Below are experts of layer 5 (counted from 0) of a mixture-of-experts language model. Rows are named router (the router's row for the expert), down (a neuron's output weights, with its number) and show model dimensions 384-511. Each number is 200 + 20 x the weight over its row's rms, rounded and kept within 0 to 999.
Before each expert's rows: "comes before" lists some tokens at least twice as common just after its tokens as in all text. This comes from a sample of Wikipedia text that the model never trained on. Tokens count by the router's weight.

# expert 12
comes before: " |", ",", ")", ".", "–", ";"
router,181,161,182,217,189,205,162,198,211,189,199,209,186,191,190,198,209,186,191,199,180,190,204,215,179,221,257,216,196,233,182,211,205,203,193,229,198,174,204,210,231,180,201,242,211,193,202,174,195,182,192,208,189,169,186,192,203,239,206,237,183,189,151,203,164,232,203,227,210,196,185,194,228,200,191,186,231,226,185,205,229,223,198,191,215,232,180,239,210,221,213,206,220,200,187,183,199,186,199,243,174,188,200,199,211,189,212,232,212,202,219,185,213,188,215,195,234,176,227,195,198,174,200,158,197,190,213,182
down0,189,186,219,199,190,192,193,227,215,163,192,200,183,182,249,198,145,186,190,235,218,202,218,177,237,199,189,187,242,196,175,227,186,174,224,170,186,168,234,194,192,208,179,185,209,167,196,188,220,175,204,196,219,230,213,198,177,156,214,234,210,174,183,196,201,210,216,197,206,203,214,178,195,212,207,236,203,219,209,241,227,197,222,151,158,193,196,225,219,232,200,236,204,173,213,186,236,214,179,212,157,197,237,206,197,225,189,205,228,186,246,191,214,213,197,213,168,214,211,180,194,196,220,166,197,206,218,190
down1,179,219,181,199,190,189,194,195,223,169,226,166,206,200,231,182,169,193,238,183,212,203,189,202,203,237,191,193,250,180,180,191,204,194,196,207,218,206,183,205,210,171,201,198,182,178,199,179,149,220,177,231,212,166,176,220,188,189,202,232,216,186,191,167,188,205,224,218,219,178,192,214,189,180,181,177,157,172,207,219,225,211,184,212,222,213,219,186,203,196,194,197,182,186,222,206,233,209,196,234,202,209,205,183,190,198,154,238,197,156,228,193,160,205,190,193,200,193,143,194,216,206,222,207,210,243,223,221
down2,224,214,226,189,191,215,203,202,176,194,222,216,206,161,212,199,189,198,144,217,177,243,201,173,200,184,207,218,186,198,178,198,241,225,150,198,204,205,193,195,219,197,162,213,223,212,185,193,210,177,208,186,233,214,176,228,202,201,173,214,205,229,224,206,236,186,203,180,218,207,230,170,209,219,196,195,195,203,220,154,196,184,201,169,239,211,210,215,204,210,202,191,238,238,200,173,179,179,216,180,182,179,199,243,187,228,189,207,191,194,200,204,201,220,202,195,174,178,205,228,196,192,248,185,162,200,196,195
down3,197,226,175,179,207,182,192,206,189,239,180,198,178,191,216,197,206,222,197,198,220,172,217,230,167,203,233,185,241,199,173,204,178,200,193,208,213,192,215,222,199,168,176,228,217,235,207,156,199,198,176,221,228,204,192,198,248,176,184,211,164,196,203,190,201,213,175,162,199,168,223,177,208,194,210,206,230,192,229,171,235,150,205,195,200,208,199,191,206,170,206,195,220,200,201,206,194,164,193,192,217,190,202,190,212,171,150,231,187,234,228,212,163,187,198,221,176,187,191,177,235,188,190,230,185,166,217,203
down4,194,211,143,178,203,201,194,199,178,196,218,257,209,212,194,177,234,229,169,199,236,216,196,205,192,196,201,172,183,191,160,189,178,206,183,222,193,176,191,209,182,172,195,200,199,186,197,221,174,200,197,188,223,208,180,194,187,193,203,195,194,179,216,188,192,180,229,195,213,208,222,226,188,209,233,169,178,194,173,201,202,238,189,182,201,188,193,201,218,202,212,236,176,149,200,230,216,183,192,192,211,163,168,194,184,205,196,212,177,207,188,199,189,225,192,239,246,171,198,208,221,191,185,209,191,207,182,182
down5,219,217,198,163,172,167,173,179,208,206,197,184,228,200,212,219,189,190,197,211,233,199,219,176,198,193,151,214,217,217,218,190,253,203,164,197,196,167,195,212,194,184,212,240,205,222,242,155,221,216,195,182,167,188,195,204,201,202,211,166,187,201,151,188,194,166,229,192,187,207,226,165,235,170,195,189,139,175,194,210,172,167,227,217,178,206,212,185,163,177,207,188,191,195,187,246,173,184,210,186,234,213,169,213,203,192,190,201,178,199,187,203,205,167,216,173,193,215,197,219,192,207,218,179,187,229,192,198
down6,211,206,171,222,226,179,194,174,194,189,193,220,223,248,200,170,174,232,187,187,199,214,195,213,192,214,209,223,238,185,215,198,201,131,215,187,182,204,202,200,190,186,187,189,192,164,238,200,216,181,246,243,222,190,239,211,219,186,224,232,225,215,200,205,173,206,205,224,171,203,198,180,214,191,197,185,202,211,212,176,196,170,205,186,204,163,198,214,173,180,169,206,208,190,223,206,161,163,189,184,225,237,225,197,171,192,175,205,175,161,210,209,211,185,203,191,180,233,239,194,210,185,192,166,182,209,164,180
down7,201,215,191,190,198,183,214,196,247,215,190,192,186,200,172,195,189,201,192,189,181,190,200,169,182,203,189,166,179,150,191,279,189,219,229,177,197,208,164,198,171,205,220,216,242,223,184,192,182,219,148,200,207,213,191,190,208,194,207,228,189,213,215,212,197,200,203,206,202,178,163,222,178,237,183,219,248,188,175,217,201,180,199,210,221,226,188,199,200,180,209,220,200,205,180,180,207,218,158,194,191,202,211,222,183,210,196,209,207,172,202,176,177,200,165,174,199,207,203,238,201,176,191,221,198,198,194,165

# expert 22
comes before: ",", " |", " (", ")", " and", ";"
router,216,200,194,191,195,183,214,200,231,200,199,207,193,191,203,212,207,220,204,183,217,194,191,183,180,225,226,222,184,196,176,219,234,217,205,200,200,175,227,168,199,194,177,227,149,183,210,178,227,205,208,204,203,206,215,219,201,213,168,225,151,176,151,195,192,211,211,239,220,223,206,220,191,203,233,188,186,169,196,159,240,197,235,188,216,222,199,238,189,196,238,205,205,172,154,171,207,215,202,239,152,195,210,190,231,196,196,196,222,222,185,206,196,200,205,224,201,184,223,217,198,216,189,176,180,198,226,195
down0,207,190,181,237,216,200,169,196,175,211,181,178,210,213,216,169,208,227,196,174,212,184,199,185,166,193,216,216,233,196,183,209,212,214,233,218,223,214,184,216,195,181,203,189,212,160,164,199,220,196,189,195,204,184,208,201,192,224,239,198,248,200,191,181,179,200,208,196,189,153,186,254,191,188,188,198,202,198,198,176,196,206,175,219,192,159,176,180,204,195,219,179,196,158,210,192,174,207,224,175,215,213,177,191,215,189,183,239,191,201,199,212,186,217,169,163,176,211,168,234,176,211,209,205,199,200,199,220
down1,218,206,222,215,163,223,193,219,209,235,214,229,209,211,182,202,202,180,219,183,223,229,185,167,179,210,133,208,230,188,236,201,210,164,194,174,183,211,185,177,181,192,235,184,207,211,181,196,208,208,180,190,215,227,228,204,194,187,174,209,188,180,234,214,206,191,149,204,209,200,213,221,159,205,200,185,200,175,178,212,222,185,199,184,210,234,206,217,232,192,213,192,190,212,158,200,213,216,178,140,182,229,164,189,198,175,184,223,205,224,193,203,185,188,222,196,220,209,162,222,197,183,193,183,215,195,199,194
down2,176,212,189,174,225,196,218,182,192,228,210,211,248,192,229,167,227,182,188,193,209,208,218,190,190,180,203,197,206,216,209,187,219,185,218,194,164,154,211,194,245,164,183,201,175,199,204,177,207,229,154,197,208,236,223,206,209,190,200,189,202,208,204,196,158,192,173,216,193,170,190,202,185,225,214,211,179,204,211,203,218,197,222,188,217,227,190,146,210,171,195,182,236,225,211,187,163,168,208,205,209,213,172,208,175,165,227,177,209,203,182,169,174,188,222,176,185,170,179,209,185,222,203,179,159,225,171,204
down3,225,160,182,213,212,205,201,189,212,225,216,227,213,177,204,170,184,226,179,184,173,226,180,206,176,200,177,183,215,150,163,222,191,240,173,197,177,194,216,204,187,176,187,184,208,201,198,185,208,209,212,180,202,197,181,190,218,233,166,181,222,170,201,184,216,221,192,205,209,192,166,168,206,171,214,169,230,169,183,229,184,212,188,203,190,206,196,192,180,214,191,220,189,169,222,189,216,215,160,209,181,218,196,169,178,177,200,226,220,172,159,186,222,142,202,214,226,196,208,192,193,217,175,203,175,207,155,200
down4,161,179,182,206,186,184,212,193,210,192,240,196,181,210,218,225,219,212,224,209,220,224,191,207,202,202,193,219,175,221,177,215,237,189,171,185,197,187,177,189,195,193,180,202,163,202,243,214,179,207,198,236,176,202,194,211,193,204,230,191,216,197,219,181,190,193,214,189,173,206,220,201,194,180,159,248,202,211,206,215,198,198,195,218,209,211,166,231,209,184,217,213,193,196,208,229,202,196,204,197,201,200,198,207,243,225,205,203,225,185,196,197,168,212,225,195,187,213,197,195,164,239,222,172,196,202,202,224
down5,189,191,201,198,197,219,167,213,237,189,176,240,197,191,203,219,189,189,203,219,200,195,183,215,204,222,202,192,221,231,218,178,198,161,170,209,178,198,191,197,235,227,172,196,248,170,194,200,207,228,188,211,193,211,209,190,205,203,217,223,215,202,199,185,210,197,199,220,178,202,204,192,153,202,205,209,184,213,209,214,192,226,189,186,194,171,197,175,214,195,208,161,200,217,142,202,209,185,196,203,207,215,190,184,190,190,177,200,191,185,197,197,216,181,168,206,219,232,189,206,224,194,228,194,211,197,193,228
down6,190,234,223,195,181,176,188,186,196,213,165,197,210,208,208,190,228,216,193,210,203,231,187,178,211,177,217,192,181,159,224,178,195,188,217,204,202,213,214,221,255,190,211,213,171,195,209,190,161,200,183,205,206,198,204,177,210,211,217,190,214,194,221,227,212,211,209,209,180,188,211,215,205,220,197,207,194,191,162,183,210,195,178,221,181,192,198,201,188,205,209,209,177,196,215,173,185,189,203,181,174,173,202,175,217,209,227,201,196,196,217,179,214,232,205,187,168,230,185,181,205,192,211,185,219,185,136,209
down7,202,204,229,210,206,224,172,170,189,186,214,194,182,211,217,171,198,222,192,170,174,215,165,170,169,194,214,210,205,167,202,186,201,178,194,204,175,198,196,186,200,219,224,194,206,189,194,190,207,256,178,219,150,211,174,230,179,208,189,218,211,205,211,214,222,207,214,204,164,209,200,197,179,207,212,205,181,199,221,183,198,206,159,167,246,161,186,211,186,217,243,222,208,211,186,214,219,177,212,181,199,220,163,217,182,213,201,193,161,205,205,214,202,164,214,211,207,211,210,211,204,229,209,184,192,171,175,237

# expert 16
comes before: "|", "-", "\n", "a", "i", "=="
router,217,206,182,185,183,203,180,165,194,182,202,237,208,200,205,188,177,212,186,178,188,205,203,213,218,210,191,207,180,226,221,183,187,228,220,219,222,184,187,149,186,176,199,231,183,190,199,191,210,186,197,215,211,211,188,211,168,252,215,158,200,208,192,211,205,175,214,226,189,206,224,212,210,196,204,201,195,190,200,179,207,172,201,195,207,199,209,207,180,148,210,223,197,222,231,217,227,232,226,238,207,216,243,190,236,223,179,219,224,200,200,197,221,196,205,202,182,214,248,218,199,211,194,203,214,211,202,179
down0,191,224,171,210,208,198,210,206,190,196,203,197,164,206,193,195,212,193,181,218,199,169,203,191,187,231,206,211,231,216,207,218,243,174,201,217,249,202,174,209,175,189,190,211,211,196,190,192,204,219,217,204,231,198,207,188,206,225,201,192,209,203,212,192,215,202,226,191,188,181,204,231,200,198,231,183,201,215,158,198,191,181,204,225,220,218,229,216,206,175,190,191,212,199,196,239,194,209,183,219,206,223,208,210,184,209,210,250,199,208,189,204,178,210,198,212,206,207,194,200,188,200,210,178,168,201,197,193
down1,219,218,217,222,208,189,194,168,157,198,207,195,196,206,225,190,145,241,197,213,218,177,215,225,210,226,192,201,200,235,200,169,189,215,226,200,159,150,223,186,214,177,176,202,200,202,218,213,182,192,157,207,239,173,224,207,190,172,179,192,220,220,166,194,175,222,194,201,198,223,194,217,179,216,205,190,153,185,177,194,190,217,184,168,193,186,183,158,209,160,222,220,194,222,212,204,224,208,198,220,195,190,212,180,192,193,213,212,233,223,169,192,189,227,199,194,212,198,198,194,193,198,210,183,223,217,183,223
down2,211,222,170,203,200,201,158,191,212,215,203,194,212,205,228,224,203,202,211,206,177,202,195,195,186,209,214,177,200,192,234,199,261,210,191,233,188,170,192,186,206,210,205,206,160,164,227,180,201,194,197,213,194,187,201,180,226,198,232,167,172,191,211,158,209,218,174,212,180,193,214,209,178,206,189,211,185,228,202,193,191,209,198,237,207,195,195,199,188,181,222,220,190,193,198,164,150,179,217,166,225,203,232,193,158,173,198,180,199,222,223,191,186,228,202,208,171,215,222,191,205,206,179,208,226,225,187,208
down3,177,210,183,210,182,185,195,233,203,167,204,207,187,184,174,212,202,189,199,212,185,204,175,195,169,216,188,152,200,186,226,175,202,194,222,208,212,232,182,183,220,225,210,214,164,241,199,213,201,179,246,236,221,199,200,198,224,220,194,193,227,205,176,216,205,164,197,207,185,218,162,186,188,207,192,204,174,172,159,171,219,181,179,221,202,234,215,219,183,216,209,198,186,170,196,185,172,230,222,212,202,211,178,154,182,206,214,210,197,194,176,193,203,231,223,230,209,167,206,176,225,179,187,211,174,212,212,215
down4,170,188,204,169,215,200,238,219,194,207,180,183,208,217,193,175,195,184,229,195,195,240,203,195,202,219,222,167,219,201,199,207,225,182,200,196,248,223,227,172,216,214,180,204,208,178,207,156,237,188,230,194,203,177,185,197,205,187,192,234,215,197,178,152,216,223,195,200,161,186,189,211,194,164,200,212,178,228,230,213,232,230,227,218,187,204,198,195,205,170,209,186,175,200,185,196,228,213,176,165,216,179,163,206,232,229,183,236,183,195,210,179,186,167,194,175,227,152,169,201,226,247,205,176,221,196,218,212
down5,185,198,229,195,207,218,232,191,183,171,201,224,238,220,192,196,192,200,167,187,172,202,209,180,200,200,230,220,194,210,222,223,211,192,183,197,231,195,200,162,206,220,221,187,184,218,166,165,179,216,222,246,223,181,185,185,180,201,206,180,199,205,212,168,181,215,200,167,226,204,219,182,197,192,184,193,220,168,205,210,189,174,228,169,214,176,183,213,218,172,191,179,170,159,189,179,196,224,195,184,211,231,203,168,203,185,240,196,200,185,171,202,201,209,204,164,171,180,194,223,214,165,206,240,214,230,222,209
down6,213,221,211,216,212,183,184,206,213,186,209,219,162,216,205,197,217,192,225,212,224,213,223,226,221,198,179,201,157,192,198,228,198,178,210,206,191,198,178,202,195,220,200,176,204,173,205,219,218,199,187,210,226,185,172,195,200,158,184,208,210,120,183,213,217,200,213,213,202,196,216,218,164,185,199,188,167,175,221,191,169,182,190,201,201,206,227,205,194,187,201,178,210,195,178,185,217,207,185,193,204,149,218,184,196,197,198,209,214,218,183,224,211,189,195,214,176,202,221,201,233,210,212,208,191,208,197,196
down7,174,181,177,196,218,199,211,213,180,152,183,197,203,158,245,229,213,205,202,210,168,204,174,220,257,184,191,200,208,210,237,194,179,219,165,172,184,192,202,214,209,207,160,194,175,223,171,196,173,207,217,193,240,226,198,202,200,164,219,202,184,216,198,237,200,175,190,199,184,176,232,185,212,187,190,219,189,187,215,204,221,187,175,153,200,208,241,247,198,217,178,200,207,214,230,196,226,191,213,225,209,232,239,217,187,204,167,230,211,112,190,185,176,170,187,216,225,219,193,171,223,216,222,195,213,201,201,195